{"num_hidden_layers": 12, "hidden_size": 320, "n_experts": 32, "experts_per_token": 2, "d_expert": 320, "d_shared_expert": 0, "hidden_act": "bilinear", "moe_layers": [1, 3, 5, 7, 9, 11], "router_score": "softmax", "normalize_top_k": true, "routed_scale": 1.0, "balance_loss": 0.00514, "balance_bias": false, "router_cosine_scale": 20.0, "n_groups": 4, "groups_per_token": 2, "init_std_router": 0.0106, "lr_router": 0.00101, "vocab_size": 16384, "norm": "layernorm", "norm_eps": 1e-06, "tie_word_embeddings": false, "optimizer": "adamw", "learning_rate": 0.00172, "beta1": 0.9, "beta2": 0.95, "batch_tokens": 65536, "max_seq_len": 1024, "train_tokens": 315500000, "max_steps": 4815, "dataset": "wikipedia_en"}
Below are experts of layer 5 (counted from 0) of a mixture-of-experts language model. Rows are named router (the router's row for the expert), gate (a neuron's input weights, with its number), up (a neuron's input weights, with its number), down (a neuron's output weights, with its number) and show model dimensions 80-159. Each number is 128 + 32 x the weight over its row's rms, rounded and kept within 0 to 255. Numbers have three digits each.
Before each expert's rows: "comes after" lists some tokens at least twice as common just before its tokens as in all text; "comes before" lists some tokens at least twice as common just after its tokens as in all text. This comes from a sample of Wikipedia text that the model never trained on. Tokens count by the router's weight.

# expert 0
comes after: " the", " a", " The", " his", " to", "'s"
comes before: " of", " that", " to", " and", " in", " for"
router:122170117128076178131092109120098123123059073104158072092123111132100141140146099112085122126131151152130079100117180129151181184111143097120140194129146139153114112081113140170084117136114136111145114157192089171135113174123116140132136237
gate3:150169148103094151140152107116139154157148166126130085099141088116115174177102142099143113113095206130165174123103168170080164148069111125142114135187112143070120107184113126136153097087090119160114089084144115157152146154133081165164089124
up3:168132112088106177123083176149165114102183177113150098145144152138078099137115132095113123129117110142127105126168113139147129141105156114138133138118125085116172143130153068129099074115169129195103184064175156126108097124047126159132147155
down3:114185102055097114106112137085122143162093112100090163131096156155178163123163118113128111162130113142123137147156134122157147069092130115104149171203116116060136118147161163110186141165078161159149092166075154053117218138151175130105125148
gate4:090163105168136131147066140115119134091157086066106146093144092160160129137138156121174161112111181172121113136080110146051139144158138110130126134112136133108086136115185090199123116118119086131106153128105136147134146120140156221106141090
up4:170115181118150124121159107129087100118177149120179160130118190094085179146084090100160121068159099101153126142152131156125097095144088103108170115121110117154121105092102118123097133183114136111147067080191104110104094169106125122108076141
down4:103158152074161085164137061190143134184103106156074192120117103096125096146126137133113121098118141100097151212120110119088154111116120105103096141153092135129138126157157124172124135104109147124133155161096133166081166075115111133095131103
gate5:103139098152080101113129134113160135118140108142138144175134089089142124086052077104103160070117138108152018101134158116111087100058208121114113087172180129137087137155099080103095167117131148175122144124139103145080122157103147113132136103
up5:126108157140130139159125105179117087122082061158110116140132135105073123157089119166100159086122120070164085116114143122095064087118166134147138151154106152134106129108132104101162119167170189160145156116141187147110169114123170110222107134
down5:132107085144171110094154073089107144120116134139101107112111150128137200097144190099167121161125149110182082114110093125179188154137160164182122141110148135159119117198091103111097137131115122070151125160105094146140070126131165098174094083
gate6:174118166090123129163055114123141162127095113042179137133153212128172137136124114163202115071132120130146163114136134146117101153153099163111135151125085150181100098097103138171086180116106112145154124124116128106133105092148082100148087134
up6:105127078198157134148134102172092128092102109157128168107088171117181119151172139214140109129106134100107159172116114139151151094118097138108167111083093137194109174136085125109104106099158129128114098135071189126140114136124183146133175118
down6:217199143136178119076121134114143103166182126090104131148110078120152087182120136098129125128113106092094163072109131172108158131096086126164077075109067072110176152132104167120107165182151085103095133129107146082094094058148091125124132114
gate7:123097092101081061111137130182174221092098103150132160107130102150181153185152174110128138214131153113172122156160127138157172123146100116186117196153094176072115124090139110132130094123127156168160099100094107161117129135149121134129094130
up7:152181112140152122215076058121119089136158111124143174112172162098126131123151070118139121098186156151124116203132201183069066068110132122169095116096084074136106106146093138156149129115139134101119112129103109078182171151113103118108095176
down7:122061097076147113091149131103132094138174164145124124103143139147101110090013117097163124126065097128099126142129111132179201152126164127111101137065185145114112137103184138184092147142176187193114133126126166109128049081103155077104147102
gate8:132068093147155132127118140152133168133173138134111115124143040143100126134125161086178128100151152170139107159128121113158179067131092148132095150098174137166085107128127154137102116162124125098175187147089129140150092087093120135121093065
up8:167048081128128028138136097146099212150086100150129125139143118148153124171090113104166119123168164169152125101119082077170158129143102176100142104089195187125075054126123131155134079150115153115097135062154100149136143108077082165143174107
down8:119086105196125153166127184114150093109122125113143139187120139138140100093098154231117182117154101119147141090185120138111070156150147106118124087146122164124127173118125147128114053178161112183107133168197101161096103099145183175137201133
gate9:107151102139109134099198145144126161103191128162152082154120130160130143145180187152088136146154178173155152127134164193197095122145151074112108063141116144112147144137129131115125128156127142160094124106110132170132155120123088153145119142
up9:158142099168142114005179134152124111115181143127104086093145123184140116072135123150094165116132164106108125142149141140131114158124089092121103163084108152083156132137188142141115084137121140148133204133138161111145084077075138075137120184
down9:100121120149144152218075103123134188105155198111161109201145126139112118131127169121125103144130086148141081135153134150133076207125147140137090121117108094136092155214096148134137047142110091133117100093083168165109099120180118115182105135
gate10:143096156095161068162180120132111134137141121162196130109133126109121061133173135120146127105145150160118088144113159078114092127126152058084174122113141199127058160161104192116150174152110128050225108142038089099151122148137099121098158069
up10:191192161104137178109098165127105210136178136105142113100157106178145092088132128151157107131020125135136155136123139141150072103116120154143074182177106158109138120157140155128103110123078119145134080131109073136125180071080119129141198118
down10:197090137118117112173137183149111120085160160122141178098063125093108116145159158106149136085148076088113125134074179133134140158100133125061104127190113175117136156154084136120139099125148097140106121111154140168118138103145144133140076088
gate11:173136156101148147104119177103078145137157182193139130143144152143160171070070116154135104055163103129082126108139112144080098137173093090076090142092157086181165088077115106141096132112118161110111132159184092155132183090094166115163088099
up11:111178137133138144149179099137081165058091111123115137160125176086135148138148152168134131084139152096137144097105154122132101199141131157099165133147160131123141181150117100102175153101109141082172100112088124157146095152128089122149151130
down11:187196117153092074157090127069112148177162127074156104187136079163146071126141135079105101071170088114162103126106141165151143131052125158120120117159098143114139123121127151094142095144087126110113088170126173137125110131142182174150096101
gate12:146119129119114126170110071127158092116128080145179116163120181084081038120106087124217078064118112150093112144138147129084099131166096077132114122138158189115125052132083100161121142115124143154083161167113105087145196157090156140029152161
up12:098097139154178100132139159113090141142121141129134146141092167150206165150153182150138113125062128082119101111094076112148144081150193144140148123155154117159135214115136126100126091151145111102145172134134116135096143084167115161118128110
down12:054107150120151088098129170126153137136124176149138156071163099152166091053059146159128098124107131130116093127082125136128110173164142172133105112114143121127138162172185132153176145071080133142141124085114148143153142068106160148136128089
gate13:069080081165107090077098088157126189080105120116068099131123136169148150159116173116080165195129113138153107115100158158152168156121151122119187127119177118107113038164100138144106114163144138111173125160170138102140123127130082091152147094
up13:134197141138148149097167142155111092122097131144166103112139122096126130119135081126104124117221152141135124115173128080061117077042134106110104104072110099150147185141133140131147076167127139099064072057133111123111158178165163066175142168
down13:120127157120084125171082090110073154160143162124146088147181115186058097115117139099170113142076113146089114179138159136091134193079138131125097112115140075097141142116176097118161134075110171136101116155138151075196113044143126125104153100
gate14:102118074140125077124140118176136178084123054161159139129157125115129117105122140149207123103082163149118150113134093136178084126079117097105145152119115203054051123140181082158138127149094178105125112124143057100143203173144123086128135139
up14:123103147068154063104083126135158186131122096135158120159165141141134070067123000116172190084081135162091119084131121166127082138151131162102120095138092141190086087101182089162109112148102112134114069126092153136131131112109164121167082159
down14:139159128123148172121089079152123130130212137091067179136071077119117101129175157137126103149166149076085166127188147161153124126128067110161096143126142103127165135107117173109180133098091116139120163109122080124153128158112084149083138142
gate15:198131085157142127136129110138135157102132078193121152120135043161191163187166155177165098151124129083096122166115081090083141158105093203162156173143142157109050112090105148154167165056159151118158095145134060133078082120103151087099192106
up15:046078106126124127133104103071112150147093122158121150073163054149105108080072146099113147172107158101114129126149119109113164096184158157154130158088063059130090128129114169102137164088163065124186170196161135126153117104121114134096113102
down15:083091191113094147096158159161145121133158139192067171131097150101128097146146087121120148125102076132151095178133151063126123147180118166183106140110142147201120103092143159148077139177174154154112146145052143106175107129126127158134122093
gate16:146119191153098158127134110121093093130118117172211129138128163108147108075152100115159139118104097103084081109149152073139117076148195131194149126138122133107152055133109184129098208078123121109189193091133139140185136066140179082119127078
up16:132189102139157091128171171107118127092133166099156154101127146140121095159143135114177091117133169111098135123155171095102089171143142133133078164152119135069088178127084152128087131127159151101119145142133071138152156155108100150062090159
down16:133133135142137139112110153140203160165124142175162138163115132074169123129170132121120146123129145132113137175106101153133147138157124135158084105201151113149119132143065075171112111156125098177141124117044098175163092157163109113077218127
gate17:076131160084156078077174141128077112128090216104154120147172152128126154129073105113155122082109083105158155112091120121090098099121164166190045108183127128151106086084170098131142123149150126123105110143221201125147129085136122058121117099
up17:119125114199131157106141158106140145132159113099091132159126162176154138148135091128112118119116143108064150129089154115147144156108153108026179096081107095145179118142086168075093156152141114166148160166116070115107097120161101177142149117
down17:144075163132172123160117139158086116084141080199141135127157138120131150105141137162099126190049126144167069136200148115101141146153141082123129189146131170151129133125096118179124110167106169109134167143130119155104070143118125156091168108
gate18:072225074086152066134133081138153094101141150208100123102143106113140055116174086147137122097157149101081165149098137115139141093163096156114144122083187149207106102116176115165103084095152150093173164169129083102183111194099160105087185153
up18:142146143196148162123145126088113091167082084094135150120135161049162140157144173138137102096107074152152141178097155122120182141067125139077091154145125169127093108120095165141120122156102127087083109166078116156172140113153150117127085147
down18:088163104163165099121070030157164143149151133215063142092106127092115127145185106204125135156165133171125099085101116095114132112149119128154121130160152136159136101164182098088134088103142172081092142158087128079164099172057186112107180135
gate19:130143060126184114178133108123180195162147105094071167094120105121111077124112121117100166091135191119181123061070061069105175135157151094213132051111129178124109136177129100104119173103160166116167132158154153149091108168134093111126174085
up19:169098168086143134123143151164068167142107138121148105141041142115177153142113165089181078110125133144138144076089137106138118127108089135167109080174095136140086145084127139095139217083171104106163099108118217161112133109081136130156109113
down19:126072166157132098143118176141097183125152108136120137150159140112072085090139070136068138056197098146147063107121142176101158121143098100130170177079164162125124111134110126144123112152122063163145142214082134130156139135166080151124033186
gate20:129136145113185092125187103133091133117082096140128140123140085135158170095141096142100073151180113147128140089103139138129174100116126105140193159094177137121118145135090108129108171150104106102145119163179172132104136092094112125098113113
up20:116161165138140179198069175142127095116142115124148139142094123111117170111117171116093163192159149138177145171075103099132136199191094106179141144179103184091138125161095168142109103103131068193149125118067180118077139148172087107150135120
down20:122131134090116120079118137106126124118196137124073094104169123147146120101084107110115127089130140169100095143104165130186105187190104145109120118161138115123157109133111173105113148142076127043119149184166131110138097088090114156087120132
gate21:160109173136124129049152079125152172121122099122129117142090126186099119128180140121116129131098130160119075085145142145082147211118174086091187121167146121080139096101087148137162111162125138104069116150155110137133155162131113112123139180
up21:105096105119151086200146106170134102119101150183141149112135132137109080097137117094152087159143160124135147185094170163105071146146107164107113082168165159160090151199099151102150113142086110118138080137154045130147098146205096184096120180
down21:141107149124110096086130133152116118155081169147114177125126134104110123126115143141113121098151045094114171146155157150083094079118136132142095145080138083137153075120142146094141106160156149140115115129107104145082154098119119101167086124
gate22:121098135158069161163142118114113127103129167111145087141157100082083141077095135094117181112061062106158088138108107155115128098166157107115138132178141080138126140117140098149102120177144085144139195176110131099156149135172127109163148112
up22:076156111131105117138120031089128155125171141108108181064087104133143126090126101113207135102079180118072134151169133070104139145134117152135212116134043152123121155119150114166101124109063138111186132147146103103146131133121146158112236192
down22:151136149126163115102137053136135149210098094126169148131122101133156162104106073118135149087173142161135164157129121121177193080207119121137134125104132138157138148101125202108164075101149184074095098089092162138127112056104115114139107119
gate23:157069111092139143068133117099086105071186150150116063186133119128168119109139150136111134137137140111185156134187158113145115115132129076123099151129159158128127209174128118139174083105084121146214151126123083161107204157191079109168076159
up23:101131086183144155140118185087122121049129128093144111079145151123141159166170184112096138144075131083124137146175073132137195173129198128091199097168118154136103093082114106120101097137078059103145108141222154136144137152123068158129148180
down23:142130174145045124097126086144118126153103121104099064134169118148125188148140156123095136144142148170109141148092099160110162145101128170174190116181140127115161147079093111049115117145128188141107112130125171124073075138121132151121152078
gate24:132067175112149148138097174170116110201138141130137077140151158099130083151116117120104147164085131127101136134229103159091156152113080129086055141074112103163133162074122113150151153162156135153111131121117119112150119086129139183133037140
up24:104119114168135149187143170091158117094130146187101107187118156085100119152142199145156130074130096147143123094117127104068153075143168104085111170124156122121182095143129112180137185128151104083195097088067131096167150194123148147154136099
down24:145069116054089107135107094130204107091102146144080137143150128173084112147138109104171149130097091116126133111143165142174106170148095194167091101113159070104135105101158122150134176137156108100071126165142128124113138096110114121082106102
gate25:121178076136164127181179114090117157147140103129152162142083153173138124096148098186151167091063096129120153163150159105187096201108210132161193129118154144088102076149109145115183164129129177131137117137113091198181175161094162136121168137
up25:179107145090115099095138115108168136152116165101137141111120133079120111085099157122140145125130169151182157087100033189107126125168111167121127103115092133119057090192143107156133114070177177178128108134116105175072139085109151150132179133
down25:111152110091165078123106109147181131126137125099126138153135154149130112111118162161088089054127096101099182143123135123116095099105098084112119089080107121116169101138136114106101159119094138111085155122150139126111115082107084152062151162
gate26:128165146091153163118108098103108119132119121115128104150139156098098127096166130142142124177156103138096072142172173073132114150141133079096097187093200127148179098118183176147085130096122062124099153138137182071136108119114072160121126144
up26:096100096143135149112127073117103068096110068105126115184151158105107129168146134114089182144109191127126195121148124095167040112150142169101136112106128076115191130099137150151123126133118115165093189132134129138103139124145153139135149104
down26:160148144052165077118154099108118132101076120090167112092113124160135142106114162170100142184077091160140137129089134158111140158103119185192100161125157126101087140133140129097187153151117159126066095103123128158128127120085180126088161105
gate27:144146122113104108157177099126132161175096111096154189105099136122096149137131096123167098105159175115084158156138104132132094129150088130111116183101143121123103083130116149139171130138111179093083146129107079090123123147180155102167103182
up27:157106158116146129110155107120071059138147115163142098121189041110138106058148049134081123092142097154084142104124176104109110201157113137138130126068134121060106153170168161131154117157141143179132145156126125181153164129112117161097125106
down27:148096141115129093123075107180156126117174144177108153099138095124062141099106114127143085193046112120084142082104091157108151147143142094136101146102115163127132136125074122151181147075127112122068191144108139149128144112153070137113145149
gate28:110143162062147123053176072102127144121155165080091135112162096138092137125109080146083126096095105132084103125120193122133177125159120183039089120128108156201148173101101154148075135131113153129104080198104157137097068173063125175173084143
up28:159115167091171128145135102127106170140156119152142111115134071085074132130092117158128105155119107171089164154143149100078151058128150155069111175125064177157124128150115163150122154120119092041132102130048114078123150123108059128045120125
down28:080108207132124213095108097108130101121137125116110177074158202146104112148091148156143115132107143183135101130095136142115150113098185110101141156132139151143131092115131111176097141140126155150180156140102075123089039184114095128118100183
gate29:098148088111105117092090170135203138130151107111140100102121119140142095136125116082155164077073123093111104183111154140100153110100118143231126100164122194121095185077083134095114138146101104113168080106156158087109097152090176130075160100
up29:104104143168144028181147129140148107189148173094097179122174111145179099133163167097158096142077144169145107128111144153155088103116093142152050124145113108101126159124164130165194186087112079125143106076157095121107090119142152150148076106
down29:147151137052103113079075109171125157126136126103120125125150079169130079133170158137094156145119110124104142129116132091145061166065134127110153137164128148137136163115185116084186125114120128095149130110133179131102081067138170154102123076
gate30:152139183065058174115112185089145141129127198172164145140076150150135121134082087053161140126172105125130098145145143152097105075105167083087162109114103111189147089075102177109120163155134129133183156127162138098126117074079160135137100166
up30:080127091151157036125113130118133157139102107075116114202165137092222173106121139205163116164114142146150145119107103149158138172149130182194111134138075097095045141142126114141167117097129145108078133134110133215133116136119102113140133116
down30:160213123123135086110120082139160050139144099131100123133082150131155113109140113184151090120132121135115127136181152144108096115072082174200112097068076114118114123102121150149220135132093109121128134198147126107199107153102138166080190065
gate31:134038113122124134117109164142127144173151160137148144134045171062151116147097108084109119078126115071126121080119110101116109111145166132080085087127113098112157111128098116085128104158122076153137160147117178083152170153143078090150116158
up31:177115112072133149124160147161137131105128190124131076095129140138111204119207156127119162168161172135123144135158096145191078137180095109148110183092153088131161147145183112163185070097132159096104170083148114152103147048162103123123102103
down31:138129128035124088114100095158175143172100117082081130081111075085093093129181164175123127048114095104102102141127208115124112099112143094100116114171126131170154086190109094138193134154144105168069125111134118158114126078139097106126119144
gate32:139093071131184052160063131132129112142123076145166156121076111139177136167143126153126145133128136148131162078096146173099183133109119159120168125160077128154104130126096148137150114190116110100120096145133132125095140144159091115121145096
up32:159083119106169165103111158132134064115176075113133073151151153140191108128101167084128117162069106127096132114119137105144125147104113102091172188056180134196160148086152142120110116137155097165124156148176194159133090084110141105140070114
down32:149190100111089143145104098110102157183065118144161118131156165133094071107151117093125122105139115166156079184128117112125103127140161100190107134101102131113111097144148155053119164092176142129145137105147114163104036184106101122130141134
gate33:167098172060180117119134132122102150118147139090081161140163131144135130151141152104159130135135118102158083103108125119157144096172113070076126126117176131167154132110141113130159115132129158144143129134092178099145158111139160127171098102
up33:104118135119089127136145208174161144193047136155122134103105151106142085119069139083045154104137126131097223156130152171145149090102136134119131190139115090175160073098129130182104114143129127137184142093115119110096111080070101138154134130
down33:087096127058105064094091138093166146114108180140087151146140179132167116163157125135119170101178132137126138118069072124120103118106087154102133146112141120184094128161107078092101078125208221095073133078112160106103163080097138101158095152
gate34:165141102134181086154160135151127125112120113120097139076100133156110162177145184124128118180079113089118168207143123101129174180154126106173186109101044198110128116105151169127089084100127124089170148151172151139110122075144119098114160143
up34:093117141141113103090075145084111132097090060104096182121108112166160097147125150142167107143092120141148145106107108151131187118133112146149177133121105148143106102113159143094166131115136071172120166098112142095086134132179152098141181154
down34:172143071123125087157081115139126171099109106122145153090059140124098100162206133102174139155123044137121209170145145101078137107091134116170084163130115182126136104118129176113127147125102109132100102190167160097147117079138130107044138144
gate35:105147103084134053119162093166123109176124107154074187145083181130116108182108083117074144114100164128123152112107086164064112096079094119160148120139156154203100072111121135135189145093152111094129140177145180104076097152202158125136129126
up35:198138197112084166120160072112181150109097201142068105113118090145121117116138152185159153110084050185169136103130060098108106114120152188151101129110147164131097131129141191141164139128124150181121155177129110150109113101127110167158165109
down35:116122082066087116050141173088209127102067115106099097138114057149159081166121108189052194126136110161184095129128136125161148118086091108109107166135154134120141117175137128109204108148153091189120114095133155083112149158152179173127057134
gate36:099155116112115133119105152099161095136165157119112118150153125086161066113142102146133127081087075084100061130148048100121102110128076117139111072119172103136159115121130137157088163143117106109148182117112107067093098091105191178077109088
up36:129093133126099149211165060159122143141144126157131157174161167141072149130116143102156150151147140136154162164123128135139122140152133141103153127131134161114063180171141162180152105097104138147182107171081135136158154175165111177121150099
down36:133103086115111099211131142157157143137108086188133113110111141149096146145159090132115173119141187164157137195100113165148142106151174117113133176120123121123134142139144116169120138141103129137127090193144132146200142202201114169165177097
gate37:078180111131117068081162124129116139119118108192089116164099149117166183114113109113158096113107188105127097137126196153116077110173147111217081109122146126124181122057093132128134154154112153108133099137117135154166108117143157124113095138
up37:075091091116151155175065073101157094090151144108159145134151168061136066113114131113098159160110074123124154149138128128170149103182208121119204095101133092118143123104169098097116153138218079155127158194105168093108137148095107146144107146
down37:150134103141096088173139143116152118130137173098125145145163142112125153129149049108109089113122113164131157154156099133059102129138155124128100169146137149109104135089166158112171131134109134131156137180044099163139153123151155070059101114
gate38:087118154164091123081128173093096072159147139086104069064103116116104111137084122119108159154104117172169088101072164116139152084111123120062123130143127127159179175059112156148115174101145172133085076102141155076125100093166079139168150164
up38:077126104136136065092154053187127158097132110148140071140094179159140144141144118138080170153119106122106176180114160137082156128052112119085081094155117173098214119132143132103187161122102163076101069082121137202120162127150100104164087162
down38:125127180180102096148127064138187142112175100153130170140114136158140195101092155087139182123134112154156121132135174112120196136124092097171127148104106145145139123113056129133157098090175116146068168175051178144116123100119079175134133170
gate39:110083083160141118112102157159084109106140157076173135144143173118116134186114176098139159139088098078124086145108107105109148137148148135129104099115133156146096110117122061085090161153129123066142124082107152145129125145096122165116102089
up39:077103144104080125037179091085108132152144116135107191125146137117088108072074105141109142124135125131072133140165102131071125063075140099110129124158074083138159201131155141120165170114128137133086167160167161126134141073105137076088137111
down39:107190150126103124080188082131082131132131084138106159168103149120118112140167157148079124114175181105145070103126104083167189097128199099092158129176151093105147152130165134100128093099145122136151125148135121156132072132166136083134095192
gate40:142157158103125168138164108183133103093097068110124124132134164117105173148131097207120073074073000130140165143115072157096142100135143119096187197117124124136178111112066125110154119169158119139119135121120098130101087131132123144100104102
up40:097146101149163094154126138130098149119164146198128149095144155190100108125117118116188124077136224108117170130130095109128132124137068157132068116198132137087100162103174101151135128160102177109071128176097138083116149089100145132102180130
down40:128171110079134143140029164113185131163150205151143138125119111128109132153126082160108100115156138108077114196108155112139089131114060173128148136099111163178132074113157132149152137128107081113144137111129122074085185104124147106088162102
gate41:102104143153170176153157204133166143074116140133141166154090166161136096115127117040179164123112172091156142170171130074172085105136155127172113138105138140095143145093119106115098201137127161103133081115143131151077159080156170078159089074
up41:123106161053153087147126089122147093186078098151081142137170145115164165117103109137169053136123111163153147124153116153145142139145084161152133086118144104150047144142152143137068096154139098155137136132150085105139061136113119145159069144
down41:113106091159096096176063132149135107110113162144139103170096115113170166122142121158097125123097102181128141184179144134115126116106136070109133145156160136108152148141144181106131109139149116141110130071156161144093145124144168133063108121
gate42:125152069103170100072083147108163164152129135136130142197141132137113109118135092121124147092090134134175116122031225158123136124126163120157123120142145180104103142097132107109127194088156092099122143144142122110131134096172149114125131142
up42:202102175133095132198096122155146106100181130136159118096146111166110168153176163151142101155134178180167157156077123127173090134140102114137071141128122139076102122162179125147163136112150095090184136087086139068097110134091129134171123123
down42:217089148125107141099027154105122134112136145143123121115161107156127100124134081072153122139086095151139089176100144201126104158106164117160079096133082138155146139111128126142150157165125137127098122121106104113125099105100130159108095110
gate43:176160083170132105066098138132145153123135167141086145175030169145175111109054090141114118141078167135141139069156126149176096168125097132155128121094069125165148176167152137126149042070086125185096148100181139161120179174177108099214165156
up43:132160128163170110151095078123108137137175162157080100141104139059123114126143135137080189130116129075115138131089106110082138109076166105137152090070094103156070144092119156080162168137155128094153164124103180127155123152153171116116132150
down43:154099176136121130167104132131096129133154166109076174095123149095122180126130134144198081126202145095048168120108110153136126162102090095065104143097143149128180169137073158081078145145112119152092147114148129139126094117105136141124100149
gate44:166100120112152144104085102084158093135145145125218081147098183082136141131133159163151108120148068183077140139140111070128120137175175181122138120115157136142132067144099075098057132150099122179168140085066107151130081157139096167137084076
up44:098186142147096133137154140151151141135088139163117154146123113068120165179072132115099112191164113073154107112122139116121178106123167122177175137169087164197052088150110062105185153157147116095088068103119150120157140083130140132142097107
down44:184196134116113130104123130107139082165086130079081163050078103124136148100154089170141146133125123138069100114159131180108126043212203170138107137156139072139171045129147107128165144152125098099163092138129149079144165128179178134128110086
gate45:151162091145118147105117184095115125124126087078121171103178147118127131117201098106175153083158083112086108121085057168090164123175152143142162119155106107119076067086116148144164093144160137113155136141177115126094190151162203158145151134
up45:140084136175130189136113113076086146145180140145092067134119083161119115117128200122085169159122175154128127134154134107160139195135180147144095135067099123112133152145161153116108118097133115148114177200132106144199149140142116187151167126
down45:162118129185165098116110067094137133128196102168151091126114179121092112157092146139102093152106130119103085065110189136153119177119106096137147125179127082135150129141164085152123089107124146143133131099160162129174103192142059119050137105
gate46:156080124151143107137146192141080092166033106147082168127066132166081153139172123129133110127144119117101114122112148114147089188105142162120132172115147094121208087108152216102137038151186114189137185122162127145137102072181129134159068141
up46:126117083137092086101161115092129117076119132177084098135139134124112105139098086155123120118104070143120055116127132178210097101122102073136137103162180068127129127115107108156099156168135203053068118134132108077128122143052191122143228100
down46:070130102202080103113156181183148161152065121161056097120108105132107115138125112109104165132147197162153075120066107157138151134197162122134111120129142088158118071116160136120078170138100125106120096136126183140119136177192152150122138136
gate47:162145101155148185089170079081078132135154076142153092078137141135049100148111089156127139108145176177158168142161134105129112130162170111121173135131156121130095104186078154102118118123127141139077164088138076108162090090080105153116085133
up47:151112132131155126103121099102155184098166166047119103063125129131063055107134195138131094074134127157152175078100142135135098097126117177209138134125108147145110116114101142064166094121103109133118135106146103095133160149129084166144122105
down47:152156154180129107164084118112108166123181120128121101110109107153173149113119131141164132116095100136120147208143089127097094123185159155171110147129047090114124158151166115150151082086174113100157138114106132090162098134122085142064159126
gate48:098112130110146046099192104169092132125107070165139147113121092115152087129170107123142132217134124179155111138038111106158135114145131084139104159116097156106111126116138171140148142132106135054089135120150126108110092167083094181060043138
up48:078115100099046134153178148125160126136087108144133116172156128102132167121119185174153125132118124135159133115160160108095093129140132091132132177133093129122149170151079097116119151156149102148134168072084185136120110099163114157083132092
down48:144122130129176167149140147127151170125115061129124077075151128109085165108172086125142153072107140168145158125074159108154146069126126152137166154138130156138126099118134134143077101176110168098073109149118168144123136079177162195130049115
gate49:063152170091151130119130113087137107117149097133111132162162183170097125103143120140146145092141110122035141063139137150127133123160115061145148142127110130146190122151147108123160135096110110055161095136142141067098116121099173105146185088
up49:106162172109064131087101149131154152058101129149116116096155110099206179171092170160084124119139134157158159133130129149113153128105159105188093126127132106087103137145102141147094127189121181122091082103144149184102162102101091165119107145
down49:106153115126186113187163107115135087211118157100079150142197092117078155110118164130169105133162088157105157131141161091141106130128099140123122126102137147131110112183089088113136109115133174072118060204115093117142158129150098137092157109
gate50:137181165123110129122081182116135089142188153087130133129122106124139134111130153100116101048134142148130093135116146173088116094158136059094141108181176130128102083139112124087123165132117117142144143114167136174146078163126138123126121130
up50:145147160111101097191139147104131147118108127083132141095150098149176122126076121152081148126122122115103162158094126137128158175160124206136150078143125103110090193167112036142126143115054129172159106160107104110114099142050102117154136102
down50:110127113109086131170093120143127105146142107067172133188177121156136143144098112155140139058074098142128134170134072187076131182074109167194101206112090145137108140117148090129091168120138157164185100120123161068180135106138126132066130125
gate51:128128110113099143133098161134105112174134127114162093166128170157117167237062166187177129105101108139177185129216190150137105155061088157072101116188097110106115140156113106151134139135127168119170099105114167139114161117118078141162110190
up51:139143134158110148143086131115109183142120159115124101160099142173122135069124119116083147111133157094122079106128116173114086124138140153184162134172142137121100129076146093102097150155164109134151168143163137164134095110152149150120120077
down51:091172167142058144125137105127157110125114119163112138139103071143123140088142108161122104129103145053083179197153121137112164114129126111149176128159112189155164197175144140091133106140100140093065144140155128141122088115052190098107157109
gate52:097146128171130147112104102099116102125133099144142171100076156166150134088143097138118105112111132197173138124126136141180158157128144131172119114145089144140121196166164142161118065116096136125073110165124115120164139192101128099161178134
up52:161119125143142122118118124137120130089231124120175043101081106125075092146139126093125152039110135119177063087193120046154139208154137067118143114133195160060119105129122113132101116101155164145158113118167075148132139164118105123099127157
down52:105123110132085112139125150136125096142137147124134101154142175181164175148128162113109106147073129127116185117167113144125119141140158188163159101156190130095135098110053092176115108149119119122098131119102143107150090086104153103192131117
gate53:105109115089067098150131173169111033155124109117102176108113151125163052140120111127081127154163169144150108119128154141102128119123132098097142151115104139108164137086143140083144111122119098095145075180145150090048134124091110118195127174
up53:152118098166116132139093140099136169086156072089150117098131128169024112150155149186126172129058128151156084130161098087105102193128106068154166182154113142134075074201151073111139124144131148120130166118113084129166144135163110183101112097
down53:150216172117090124141105108105199153197081105150101118078138115099158117084127118105182127039102094181162137129124131151120125149141074145141146108102114119137134003169145064108094157180101158101143127133116100053105174134123107141144118124
gate54:162148136142132095153167165133125089091099083136129132173148089102099137103137154128100105127200077122112134141142136175103161105165200161102083148127113102173154076132121107134140115160130141091164110151093107123152141079163136113128140160
up54:082137143121142085154173124137109139237072143098097156151145116143126094169143131170168105100102133130141142119114144119107187124079104110126077108089133124114103105111150160175145129106144096126091093122118140110102157132160094094145151102
down54:167123116100085119105122191132142123127115122109137163128148137148163117072133119118132168172068141101098071134104073132100080155198121108112114145108159151121097150109175165113129176115129161116166112146128158128084093102145129111118077080
gate55:214080176074144135097166147134172098125141116122167166131141123093143070112092093079166123135166154113114124113122119174153150114157117084049113172159120144123090154132109128101135120096141146171157142121113191088106130102092131117161127125
up55:052089084185137126097090144166162135111080081152128175132172157066143144171148180144136213200096140134195192117097124184134178111134146104122124089132066103116137186142112134116095128115145053122124105140160132068102144139094097146152094109
down55:103140058128153097151158099088121134103143087140162090192058122115174133117164122135053105160136153098092062092175136146162074156173112163140109105141093075133101145153148153144131063094101107109160116163080105183125135143116079121116204107
gate56:122133169103144130112162055148156127099102098180155088118099107096138169103107084218175122112118062088117097144141149071051141133153153071102096116156165192135115182134115154107139183110114114129124133130089133125118064154121144121096113150
up56:086102105152110158105106164129122133153100149109120142076110115115121168185096150057109205159162154106130114094197116186137158128098131153104133093132151108120135091144116099167072093103136124142104074139140107124128192147133168125135115171
down56:109123087187112172173109171149136159135186155146155114174142134122104144102106175065133161111100119126117146106182066112142092135110129064105153144127115171156072098113132104166115103160161147136097117112124110147136198147123120139115165132